Below are experts of layer 7 (counted from 0) of a mixture-of-experts language model. Rows are named gate (a neuron's input weights, with its number), up (a neuron's input weights, with its number) and show model dimensions 0-127. Each number is 128 + 24 x the weight over its row's rms, rounded and kept within 0 to 255. Numbers have three digits each.
Before each expert's rows: a language model's description of what the expert responds to. This comes from a sample of Wikipedia text that the model never trained on.

# expert 36
Description: The word the after of in census percentage sentences, ethnic words like African, Asian, population, and pipes in numeric tables.
gate0:146108107148095121129069092126098109153111096115137105112080084146157100109107162134115168088137102141123164153138163118123162157123164137125173123168143110148167144131118132109104133140147150158150086184106131146075157127147129103133105127123130108144107120133091093120146105097138119105148132162110122145096116117138134105080173146132142079132152109112117154137134122121108179115105
up0:111150123071154142113153168103145105105167153146097133136163169125122148129147124120159098151160107096149100113128075116145123083124147095121097097097113158140097077108119123112164107113119110131129114095132124101152101151127153156118171153121115175117156144113127158155114124162118138147113150106128155085132113123111116179186117108111126184116112110169145107146105123129170114118147

# expert 46
Description: First pieces of foreign names and words, often Slavic or Spanish, plus the N in N/a table cells and coordinates.
gate0:134130100140125106086124139128086105088127134117131135136157076171124105119116137095065155166152126113122103124130119121172114134112150097147122142121117184143101104155110139137111137132124152130112148137060129153145106133114155153104153125110122116094152128092106102140120113140128140093145140163103162129125085155151131138137118125089121151126149148146130175114169137127126116109153
up0:148162098144126123071119134097106149093119149145142131144142115178116082133125127135086145166120114105095108121122105155174113138154165108118136162153137162144104119157120144161123145123127129160068153134053134166160109113094157163081123129112132131106138134145118139146109105127139131110143113171097153147115097150120140120136102123109128181137137130162130161109160127115143084105136

# expert 38
Description: Middle stems of Latinate English words after a prefix, as in opp-ort-unity, imp-ress-ive, interce-pt, contrad-ict, man, contract.
gate0:157103177127150098155104138132129139152103131109140145153183144165101190130090108164119136127160098135132115108141129158136144094080136144144124104109176073115106143118155187156093080132123121140164138143120113159102105168116160126170121155113106129110126143148096113122119104191188125162107165149145122125153136104176107112094133151111108125119131131116131112152103109102148065107122
up0:157132147139138113151135118106130128141100153115128120128165118151079170133111112144090137139122136141126115091128082141098148120104150157120143142137123094126088157132135155167076119131142126140135129116118108155145132147133165132145107163099156158147086122128107144155101100150178164174095129128165135145113151100191112104122142160102124111121098149128081133139119142102142088123112

# expert 34
Description: Prepositions in, at, of linking athletes to competitions and championships, such as bronze medal at the 2000 Olympics, plus name starts.
gate0:157149119113093133101112102143148137136121154115118149139127107093113160151174134155099114102119132119155101120091127106103146120146115166092130129144163139126082169144163166124127120141111150092126138072160119135103128127101180138124167137069092152161130146136146146128118123134134141137108126121129143114098130138097106143119114165157116143147123107136077150139144130133115139146112
up0:097144138128144141129134109104101166123130171148056111100090115166128106123092126123123113137127102148100139155149122085195135101130132128157137076169122099167156098150110101119124126116159149194170157133080134144125138123143121121112109122151145132101169138076107083092114145127128104151140112133116144145132148115134154115140085071078124135131133167152166075131100136111128123124152

# expert 15
Description: Common nouns or word pieces completing a noun after the or a, such as cr-owd, line-up, sea level, auction, album.
gate0:115128169106150140126139108109102127160087120096131097148147205121140148137110103134136120117120111180127110138150120086136175154131141116142129122129126107105146121103117094134119095153134165117159149126123120110123106100109127092131098146137120107124143128132121105159128151131055112146065156178108093119099135177112152093149079175130177116098115140117141132129121122146119167153127
up0:133099193143124146127136104131148122171103088114131093129165156146133131152148116138120104111129140163128118123134146116128160122119109089146126145128110121097163100136127097135121103165102162104152116147134145109112106063114138115186116142124097142143113140124134085152107148104098103151064152188117124104121130162126145105126111136141158110099125137131149136121116132147117164144156

# expert 18
Description: Noun stems after articles or verbs that often take a suffix next, such as part, war, list, campaign, option-al, exception-ally.
gate0:129089125080118147130183123150110109139123111134099149150096094096107160136076130117119115158171164105123152210111100146134120138178152180096114110127080144152113115100129183138134102132098175141151164122113111110144107124154157113120154125121101125131098118133122113117114127160135080113118125131151125131103112117126121109163119153145082139111119146138108111100139117107134139098125
up0:146114170145134093141126136151110114095189092107149155108161119135152080108164157145159125119083116134160135115098153129125141116135088092148103158093161098134089111149127114107115103101168119130121113127163119124192139155102132124140127118145162117113141125152105116147134130130140156132138141139128136086136130143132120150085150110130156119130161111105130106190127125136096133157139

# expert 33
Description: Final pieces of surnames and names, often before a comma or pipe, such as Fleisch-er, Bubl-ik, Sánche-z, Schmi-d-t.
gate0:147111115121101111137103147106134150156088119131128161139160122083145123145120156140118134125123118090139140140145122182114123146141140187109106167146111087122133153118128151138134148126142132154089125114097161107151119164128076107100158158119123129110111166157122139152110118096108139163142147126157104133117129088114126094162133100108161134133104146071151108153141113106146169163122
up0:161100131146104105106111088123149113175088139111156130114180155108126136144116157129131162098125124135103110106142099117119155148161155126121116154164127099144135119125129172147163062126113159123162149145122131110069128134125128108126139161192146150075118127148159086153130179095109069089084149152142112119114111089140131143128120166083140150129155120096113133134130154139113142119142

# expert 52
Description: Digits and number tokens in tables, infoboxes and statistics, such as measurements, vote counts and scores like 6 metres, 4,148.
gate0:157111120179075146094147177137093118115106120097170089104133160098134161093167138078141137182134094111127130143101124125122158113169082087137123157136118130121116139167144155075078109154154150149124104144108076178114113114147095105100112079112146086152089108122110113149143147120166125087106153167151126128109124161179114137125146133131096121125120105122152106102147129106136173110117
up0:135119123150109151074151152142116126118099138109181121115143134104172108141129130065118176153107121095068135141103138130105133115126051135138073142142128118140171131144173185086084162145174150123111138157144090147117104131122110112125099103133163099137115132160117125099129149104142124081129124155120129163111126146160129089112153151115140136130117101117142132146125125124125140131130

# expert 19
Description: The word the after at, of or in before institution names, plus University, College, School, state names and degree abbreviations like BA, BS.
gate0:100131129117112115151159123130131097161102114163136149107136108110161113102096147157098100144123163113114113098152136116127124115090094127119129125101100105144144127133141148143133171138145110146162126179101124134142153161134127106166171121161122109067088134074120092139101117115119124097138115157115090120076138091142105134144156099093111113101122143090128090134099118136113133128111
up0:168169102123122132120135114093117129106108162081126126146115139111108123100152128105122149128115113129132103143107138126139157106155128160109127133147101152132082113142129145124120101127117137133136149118148110139101123119130146132136075093112136148182168144174123128143114139143155128123130154109129142142173108167099120149113098149173111129156172138142108165105184135140108114138143

# expert 47
Description: Numbers and separators in tables and listings, especially goal minutes in football match reports, plus pipes, taxonomy and coordinate fields.
gate0:128149196168109107108192088174100128118096112127106081125119097144119116154138085121109132185113100127109133117121161081119142161126140110128116152153103130153113126123135153121133113159149129087131147119097167103105090098097090188125144118100125144163113125102087153094116117140166087126134122119164131114150110144143151166102068128112110104120091136077153116119156128110144121125143
up0:104129184130123118127181111159087131105094129132104116130108084174122152152121092148116133166107137134126147098119164103091148160098139107133100152150138144122151158119138105125141120127132109080140167107109146090110108102102092180097123097091114154116076114112112135108141142150171120106116076109148128110126108139142143144106075118132124109097089125088115122148135123116155114127135

# expert 42
Description: Articles a, an, the and adjectives such as public, military, red, Soviet, Democratic starting noun phrases about war, politics, crime and government.
gate0:065127135083102106173155106132132146142139076127168132123164100104163140158153118202110103136148105079109162119088131132124105085057123156128190174098121142100113188114109142145113113133124142147124140119134130131172117144117093158127134138090142137138124098174113151136115139137096131156139140135155143146129124159132120129091173113136136136167121158112131117127122134118120116136138
up0:192123133179137158118128114152141082135123166140121121109090158134076116102119119061129164132112135150149108112144143129144137200219150107152086121144112131115107091134159108142157152120130131095132119123138145121101129129165163089133138121153123109119112169098178124113144126121145088118133105127133094130165153090150134139170098136120152112061115088138119101124141126146136144121110

# expert 50
Description: Inner pieces of Spanish, Italian, French and Portuguese names, such as Berlu-sc-oni, Ur-ug-uay, Fa-ust-us, Alejan-dr-o.
gate0:131144086130125121120132146094105161160115107136130090108087090135173155144143172110137112178118129110125116105145094134121162114152117156087123154122099146142112153144118084128143143150149120145146168150097074115165135159107126087095126159165139145139112166134120145126193096123110118110122148175146098168099126104120109146152129165155179108113107119088184116106161129125076127130176
up0:139124170149141128131170106147104091158138135145173147125145110133094124152133099168164118085139102134099158122095087129097100151132076167127143135148137128126153134104122130158144100142156136104136152151129125159128095070175155176116154127133136165119092126113128141109099128184106128098090108090133161091128140135094102106117139141135126196127118106103154109182153086131152105134126

# expert 61
Description: Final pieces or heads of organizational and legal nouns, such as Treaty, Agreement, League, Cup, Division, members, plural -s endings.
gate0:140153141157160157103100100088106126114124181123160131125123156104167153127136153094115108104149124099158136123123149089152113097143124096142123109138144133098149122111117133128109116147144098128141150166105123145088121106147126122125099136151090143092152163162143136139161137104106112095102080097163137131164183129138125155190147140090136141152168130114150160124084154133124148108133
up0:130177142119154126129104081121128128100097178134145140157097144104150138127143159140084114152134127125181139151082141140149152121124134123118094141155170098095128152145083136110141132122145101146101167151113134126102147094137131132127095145148109123091131143157159149098123129131112132114116108085121097113128162139098106140152150173088148155122136134107152121113097135163112146176133

# expert 60
Description: Numbers as quantities, ages, days and years after a space, pipe or bracket, such as 28, 16-bit, 26 June, 8-year-old.
gate0:110127121106106125147113133095131159131102178154127127152087132133131119100119123160179131105124131065097153150109153136174151111123124136104131134129120127141140152144193117065150175127116141076164123123116153105111121142099112138106085142127135108160161112094120089109144145119144166090096125121157122138142126128151138151121097118112138183161096143137153084156143103093142125106113
up0:110137122102116158147108100105161154142118153120146125135075140116103140127094123167124112064107129067090156159103135105131146115140134108106104130144132106140138189141176117113113145141107120082153111181099167138133152124113115117099109165106115116155137109099124094102150121106133149110101133084148124148148126133121143113114128140116159179144118146151157079170142087109143094099081

# expert 22
Description: Prepositions such as of, for, in, during, under, among in running prose, plus the piece -ir in Air and Sir.
gate0:120173093086134145155114145119137134116125128112141098082103084099127127148198159094126164125158164103119091149119122101158136084123141174112120116104140169151119114130123138086153167158141117113101159117138146105130132153160140104115113108138107111143121143123158128116155130127115152154163125084134127115135130139116146128131103138152101092133159155105137135123141132147125149114097
up0:127102158134129126080148108162127123140121128142130141137144186158136126135077106164150114130108113151155135127153139175118140135130091144132121151127120099064132120131129109161125099108125168117157109122153100129144123127102105112136139155140153148131129141134101141141098119147118104095116121174129128134100120093145101142101141123139171177117075085144123139159141103122107128134172

# expert 17
Description: Word pieces inside foreign or non-English proper names and place names, e.g. Wi-es-loch, Ay-les-bury, Hi-bs, Ya-, Ko-.
gate0:145170123110139136125102128113097108112142161118146098140137142107082104116125102090125114137122092172169166142107155176114104118091117126136136096114137085099085140141127162163142115114156102162126115172156121118088119091144121154127098109082121112132108116148122120119151139162118143141080080109133173142138153056114137076125148116067148132145123102099121118130069127145129144112113
up0:121138134089171118149117100142130121165137134160090107166135102147120096110165133087111122118127123127141118105137118162106112170107138183137153133133141177148111086105122121131146101144087112124132182112137174139129099105119148105134118117127134135131171132124150127129116157128128123169111131111112120172150171159129090119103096136129123113161082131145127123149134122124142119137062